python train.py --experts_per_token=4 --d_shared_expert=0 --activation="swiglu" --init_std_router=0.0107 --vocab_size=10298 --norm="layernorm" --norm_eps=1e-06 --optimizer="soap_variant" --beta1=0.95 --train_tokens=464300000 --steps=7085 --dataset="wikipedia_en"
Below are experts of layer 3 (counted from 0) of a mixture-of-experts language model. Rows are named router (the router's row for the expert), gate (a neuron's input weights, with its number), up (a neuron's input weights, with its number) and show model dimensions 0-159. Each number is 128 + 32 x the weight over its row's rms, rounded and kept within 0 to 255.
After each expert's rows: "comes after" lists some tokens at least twice as common just before its tokens as in all text. This comes from a sample of Wikipedia text that the model never trained on. Tokens count by the router's weight.

# expert 94
router [135 103 131  97 136 120 152 146 109 149 120 122 111  63 163  98 112  74 131  92 131  50 143 149 146 107 133 172 130 155 114 112 100 175 179 160 144 120  97 119 126  96 156  77  83 141 128 123 144 168 145 123  75 126  68 129 169 163  90  89  80 122  97 164 167 191 108 150 136 117 159  97 131 149 149 179 186 140 130 119 110 146  88 184 169 137  69  73 129  99  75 108 177 119 126  86 133 125 148 206 125 159 177 162 130 141 132 151 111 154 166 142 133 118 179 136 124  96  92 152 132 171 122 151 173  83 124 186 110 150 127 136 168  62 100 130  98 162  79  70 144 158  83 159 103 184 118 107 111 150 122 181 125 179 141 135 189 122 179 106]
gate0 [148 124 144 133 127 155 150 187 126 139 111 140  96 172 157  74  91 130  90 164  75  96 121 138  82 153  75 139  93 123 105 147 128 138 152 112 170  72  95  69 160 190 153 193 151 101 196 117  78 130  89 216 131 112 108 195 107 140 170 107  71  94 147 164  97 124  99 114 175 122 150 119 180 126 106 145 135 118 117  84 149 168 149 106 155 103 171 141  79 184 174 119 147 103 174 118  87  91  96  81 110 157 125 162 120 111 141  91 131 164 146 194 162  96 143  87 177 141 132 161  85 143 104 115 101 129 188 119 146 133 127 154 121 126 169 110 111 118 116 158  95  90 115 164 116 114 106 169 179  71 125  93 153  88  79 113 141 123  97 136]
up0 [109 132 104 107 151 116  87  65 117 103 135 156 141 102  83 176 147  91 145  95 186 134 144 137 148 139 158 100 147 110 163  86 148 133  92 140  93 148 164 166 136  94  91  50 138 144  41 124 177 134 127  45 112 135 151  33 112 134 116 132 170 122 108  98 148 126 163 130  66 123 114 124  82 123 159 121 115 122 130 157  79  94 114 160  91 143  69 121 172  53  74 131  82 112  97 112 167 168 179 168 131 115 122 112 137 155  77 140 123 114 109  39  78 152 119 167  81 121 105  83 137 115 133 126 149 108  59 119 117 119 130 105 123 127  81 119 141 117 127 109 167 169 146 102 149 136 151  85  80 161 134 137  85 175 168 144 106 146 146 106]
comes after: "'", "’", "Men", "Women", "his ", "for "

# expert 5
router [ 94  98  87 128  75 102 150 116 115 127  84 116 102  72 146 118 125  92 144 110 132 115  55 138 126  91  56 114 153  80  87 153  83 168 119 112 168 222 111 145  86 116  72 159 133 148 129 129 104 140 135 147 133 182 195 127 152  82 191 120 140  88 113 108 165 155  67 145 215 184 190  95 134 159 162 173 149 135  80 140  82 124  53 135  86 138 150  52 106  92 154 124 148 124 121 127 151 118 139 153 101 130 172  86 135 149 116 155 133 130 139 152 191 155 141  99 111 182 142 121 146 166 125 102 102  95 128 158 128 115 125  96 156 186 167  82  94 145 142 109 136 122  80 134 118 172 112 153 102 148 138 108 176 123 146 105 123 116 127 112]
gate2 [192 172 123  81 102 117 132 118 166 111 139  32  61 107 131 111 114  76 137 207 154 177 150 127 110 110 184 144 155 120 142 180 102 162 125 129  80 128 165 173 117 140 138 151 155 173  85 154 123 140 158 138 129 129  61 112 161  72 104 138  88 148  99 113 124 123 108 171 122 154  96  90 144 160 159 159 101 121 161 109 101  92 111 201 140 148 163 128  68 119 107 129 161 159 107 165 100 124 116 168 147 132 128 145 102 149 157 147 123 143 110 167  99 153 109  89  82 116 100 147 143 114  89 124 106 164 148 132 139 155 120 111  99 150 171 155  98 178 157 158 118  65 131 171 169 193  84  80 119  45 184 141 148 171 171 152 143 108 129  90]
up2 [ 76 141 117 172 163 134 127 115 130 138 150 192 144 105 143 184 171 193 130  39 106 103 141 131 155 124  73 129 118 120 102 122 140  61 144 137 132 125 104  58 142 119 133  94 128 110 145  86 141 102 106 129 117 144 166 157 106 205 160 118 163 113 155 120 142  94 166 108 174  93 141 160 122 121 104 130 186 174  97 101 134 115 135  46 101 127  68 150 188 162 166 115  94  91 134 129 117 152 155 113  78 103 136 125 145 131 112  90 110 126 136 104 176 101 146 168 164 110 193 123 114 136 152 100 164  98  97 153  92 129 160 140 161 120 125 102 129  74 111 127 171 168 129 101 109  97 169 212 139 208  97 146 114  72  65 106 114 151 119 176]
comes after: "c", "of ", "as ", "with ", "in ", "C"

# expert 122
router [138 115 136 105 136 149 133 181 117  47 141 116 102 109 214 144 127  93 136 181 123  76 126 189 178  65  99 117 151 106  93 110  86 158 167  97 154 160  69 152 103 131 152 113  65 148  91 122 152 171 137  97 101 116 149 159 162 107 142  55 115 133 170 145 102 197  61 117 110 146 145 145 128 169 137 138 126 124  92  93  91 154 118 121 145 136  83  84 145 142 124  99 171 127 133 114  78 147 173 210 104 102 160  75 138  85 134 119 156 154 140 176 121 132 165 119 105 132  67 151 133  88 124 146 140  57 184 175 125 140 103 160 153  78 143 113  92 131 107 116 166 123 129 168  90 128 133 146  97 131  75 184 102 141 137 148 134 173 115 119]
gate0 [206 121  80  88 174  98  75 167 120 103 101 110 140 134 122 135  79 112  83  98 130 166 148 145 150  97  82 133 161  91 126 131 126 130 137 132 150 107 158 153 121  94 118 139 121 129  92 142 109 154 124 115  81 162 135 104 174 152 165 184 151 198 138 120 134 119 169 100 122 122 157 105  79 131 141 137 136 103  72 115  75 160 148 108 130 115 101 181 107 132  89  78  49 210 144  83 170 114  70 180 155 130 114 120 185 128 168  97  72 158 167 130 157 109 150  90 118 116 159 135 109 156 145 190 143 104 100  74  90 118 125 181 130  61 141 115 183 174 139 125 168  58 152 134 107  87 171 142 122 165 183 119 100 120 112 169 118 132 148 134]
up0 [164  68  93 155 153  91  97  85 107 153  74 113 175 121 151 127 122 109  93 147 172 159 149 193 142 135  91 113 158  64 115  98 119 141 152 131 161 177 135 122 144  72 101 111 118 107 141 117 151 152 126 100  98 173 164 115 137 162 139 179 204 151 147 119 166 140 149 103  83 136 131  85 136 153 210 129 123  70 117 108 103 107 219 112 164 170 127 225 114  68 113  83  93 183 116  67 152  87  97 143 125 149 123  73 144 146 129 108 100 134 153 121 132  77 130 132 116 183 168 142 134  85 114 201 129 168 105 103  76 116 160 152 118  90 112 126 165 129 116 109 167 122 126 180 144 115 152 131 150 174 149 146 115 107 135 121 113 115 169 114]
comes after: "km", "'", "of ", "^{", "for ", "with "

# expert 73
router [ 75 120 107 160 155 121  96 142  70 109 114 143 154 130 123 123  87 131 164 126 162 180 135 106  35 129 102  98 118 106  88 117 130 167 195  38 112 177 135 144 177 151 149 150 119 146 153 121 113 120 141  92 173  98 117 106 139 105  95 175  87 151 200  52 163 156 167 159 170 145 124 116 201 121 147  67 135 106 122 218 169 109 136 134 122 146 167 119 134 111 125 159 173 117 140  71  73 113 120 138  97 168 117 159 137 137 109 161 116 149 153 133  95 101 129 143 106 151  80 162 124 130 106 114 135 146 112 182  87 130 149 163 128 108 101 110 102  60 127 127 152 108 138 128  96 112 121  66  95 200 129 107 166 160  96 112 169 102 169 161]
gate0 [101 143 119 167 158 173 131  61 135 175 127 141  84 173 136 138  89 124  84 135 160  73 127  78 155 100 118 125  45 159 133 120  98 153 160 115 167  93 137 178 127 119  99  26 116 108 144 114  92 195  96 125 134 122 102 144  66 107  70 186  82 138 147 107 156 144  75  93 177 188 140 106 102 137 187 121 184 106  91  89 139  97 122 113 119 125 122 127 127  95 155 126 140 159 152 164 138 113 118 153 107 126 123 151 116  67 109 108 138 119 104 122 145 118 173  99 159 141  79  81 125 127 118 179  63  73 130 131 175 131 133 109 121  72  88 143 132  78 148 115 135 136 108 167  84 133  98 132 173 131  80  93 112 188 128 161 170 109  93 116]
up0 [144 105 112  95 108  49 177 204 172  55 166 113 137 116 124  79 150 221 180 127  95 149 187 112  64 128  52 125 187 159 170 155 134 110 146 134 150 113 121  88 146 175 120 156 136 122 173  99 166 132 143 142 144 117 110  83 109 117  91 155 112  88  78  82 142 159 106 125 134 123 164 131 185  86 147 121 133 133 141 182 176 115 101 147 146  81 128 126 129  86 103 163 136  96 139  76 114  99  86 130 178 133 118 117 152 117 141 178 181 151 132  88 147 131 145 167 180  81 134 112 192 192 129  89 189 129 135 153 109 137 137  93 121 153 131 135  99 161 142 116 101 120 165 106 129 106 111 103 156  78 158 121 111 101 142  97 139 152  91 130]
comes after: ". ", "was ", ", ", "is ", "were ", "\n\n"

# expert 123
router [108 129 130 116 134 110 130  96 135 120 117 122 117  74 134 138 125 183 122 162  84 129 103 196  76 157  97 137  97 118 155 115  25 156 124 138 157 153  97 146 104 122 121 162 110 121 146  83 121 123 132 167 113 136 141 104 174 113  60 107 117 127 160 156 175 149 140 138 182 195 201 154 156 126 164  99 165  84 101 112  96 130 145  99 131  97 137  69 134  79 120 159 156 114 118  51 120 154 147 165  48  87 156  78 110 168 145 147 121 110 110 140 150  95 118 122 153 187 133 149 148 146 178 138 150 121 160 124  91 165 111 158 190 112  99  88 120 113 161 102 155  87 143 178 139 163 128 218 178 140 104  88 172  98 152 145 164  82 164 106]
gate0 [ 78 165 140 115 157  77 132 148 133 122 151 109 151  81  90  91 124 164 134 130 153 104 110 131 149 207 169 118 107 139 151 134 125 114  82 149 114 109  92 106 130 136 162 134  78 149 139 141  56 150 126 123 109  57 158 107 144 173  80 116 178 139 111 104 177 170 122 130 102 120 124 159 106 114  81 101 128 137 126  82  65 104 106  92 106 171 107  81 125 114 101 135 164 210 143 139 156  93 162 108 139  84 139 151 172  30  99 147 178 133 115 144 143 168 182 125 141  91 168 108 149 129  80 121 185  90 108  72  83 168 144 112 184 117 131 136 128 104  96 113 117 146 123 190 115 181 144  73 107  82 170 142  96 139 208 121 126  99 128 109]
up0 [103 141 157 106 164  80 128 183 138 158 158 180 139  72 126 129 161 145 166 104 114 126 133 115 141 144 162 117  93 151 139 168 132 142  99 170 150 140 125 122 102  89 179 161  78 127 148 136  65 138 146 119 106 100 150 121 153 151  60 139 177 127 172 144 185 125 120 137  87 121 151 183 131 102 100 116 163 114  96  73 102 124 108 143 145 136 128 140  88 105 126 138 178 169 131 152 175  79 216  88 105 121 118 152 160 128 110 169 166 148 107 166 147 155 141 113 158 114 182 115 143 110  79 150 156  61 139  98  92 131 141  85 176 153 114 112  92  38  91 119  89 107  99 203 181 164 116  77 120  97 169 151  85 142 207 134 163  98 144 132]
comes after: "the ", "The ", "a ", "in ", "this ", "s "

# expert 29
router [135 126 127 112 101 154 135 127  65 127 172 168 179  81 113 122  58 118 108 122 228 147 106 113 142 179 140 136 135 201 132 107  89 134  77  27 152 180 128  91 147 151 159 116  89 108 177 130 119  93 123  85 132 127 121 175 111  85 154 124  97 100 158 145 129 160 124 182 149 167 134  56 141 124 121 121 154 135 141 170 143 151  98 136 160 182 157 123  68 107 149 116 163 137 136  90 107 125 122 154  75  77  90 112  65 150 148 156  80 122 143 117 123 102 145 148 183 160 154 175 140 146 114  60 185 139 165 155 103 107 141 156 114 114 155 182  73 127 109 135 116 122 157 126  99 141 107 108  61 146  98 121 139 162  90 121 107 111 106  90]
gate4 [152 130 148  83  73 146 145 135  64 107 185 146 136 152 136  93 132 161 122 105 139 140  63 143 132  78 203 160 100 131  87 105 137  53 155 121 104 164 114  75 147 184 110 152 125 127 111 191 164 158 144 125  86 103 163 150 101 129 102 121 134 173 142 101 118  51  82 127 117 140 133 144 123 126 187  53 139 144 129 168 124 109 148 103 146 167 131 177  98 152 161 118 119 137 167  87 111 136 163 101 124 128 116 128 141  60 189 186 155 153 200 129 141  99 126 101 125  89  96 102 147 107 101 134  88 116 131 107  75  76 110 170 132 140 129 157 180 111 138 183 101 124 169 181 139 103 170 146 114 131 102 121 114 127 116 129  43  97 190 104]
up4 [130 183 100 164 154 167 114  91 120 139 138 161 100 143  98  97  98 156  78 133  86 119 114 107 168 144 205 137 110 107  69  99 188 156 102 128 117 101 190 157 107 147 119 133 122 148 139 103 141 186  50 112  98 111 111 166 108 120 162  78 144 157 130 163 142 151  96 137 193  93 169  73 125 103 143  84 198 114 125 141 105 189 154 192 124 163 166  70 105 135 126 159 117 179  64 139 124 196 120 171 119 140 135  69 146 217  98 120 117 107 174 121 118 109 106 133 135 140 130 106  80 164 124 108 125 154  88 153  98  73 106 151 138 138 120 116 164 129 139  93  77  83  89  72 119 113 142 128  89 153  95 137 155 114 138 139 173 111 116 131]
comes after: "| ", "(", "a ", "Best ", "===", "=="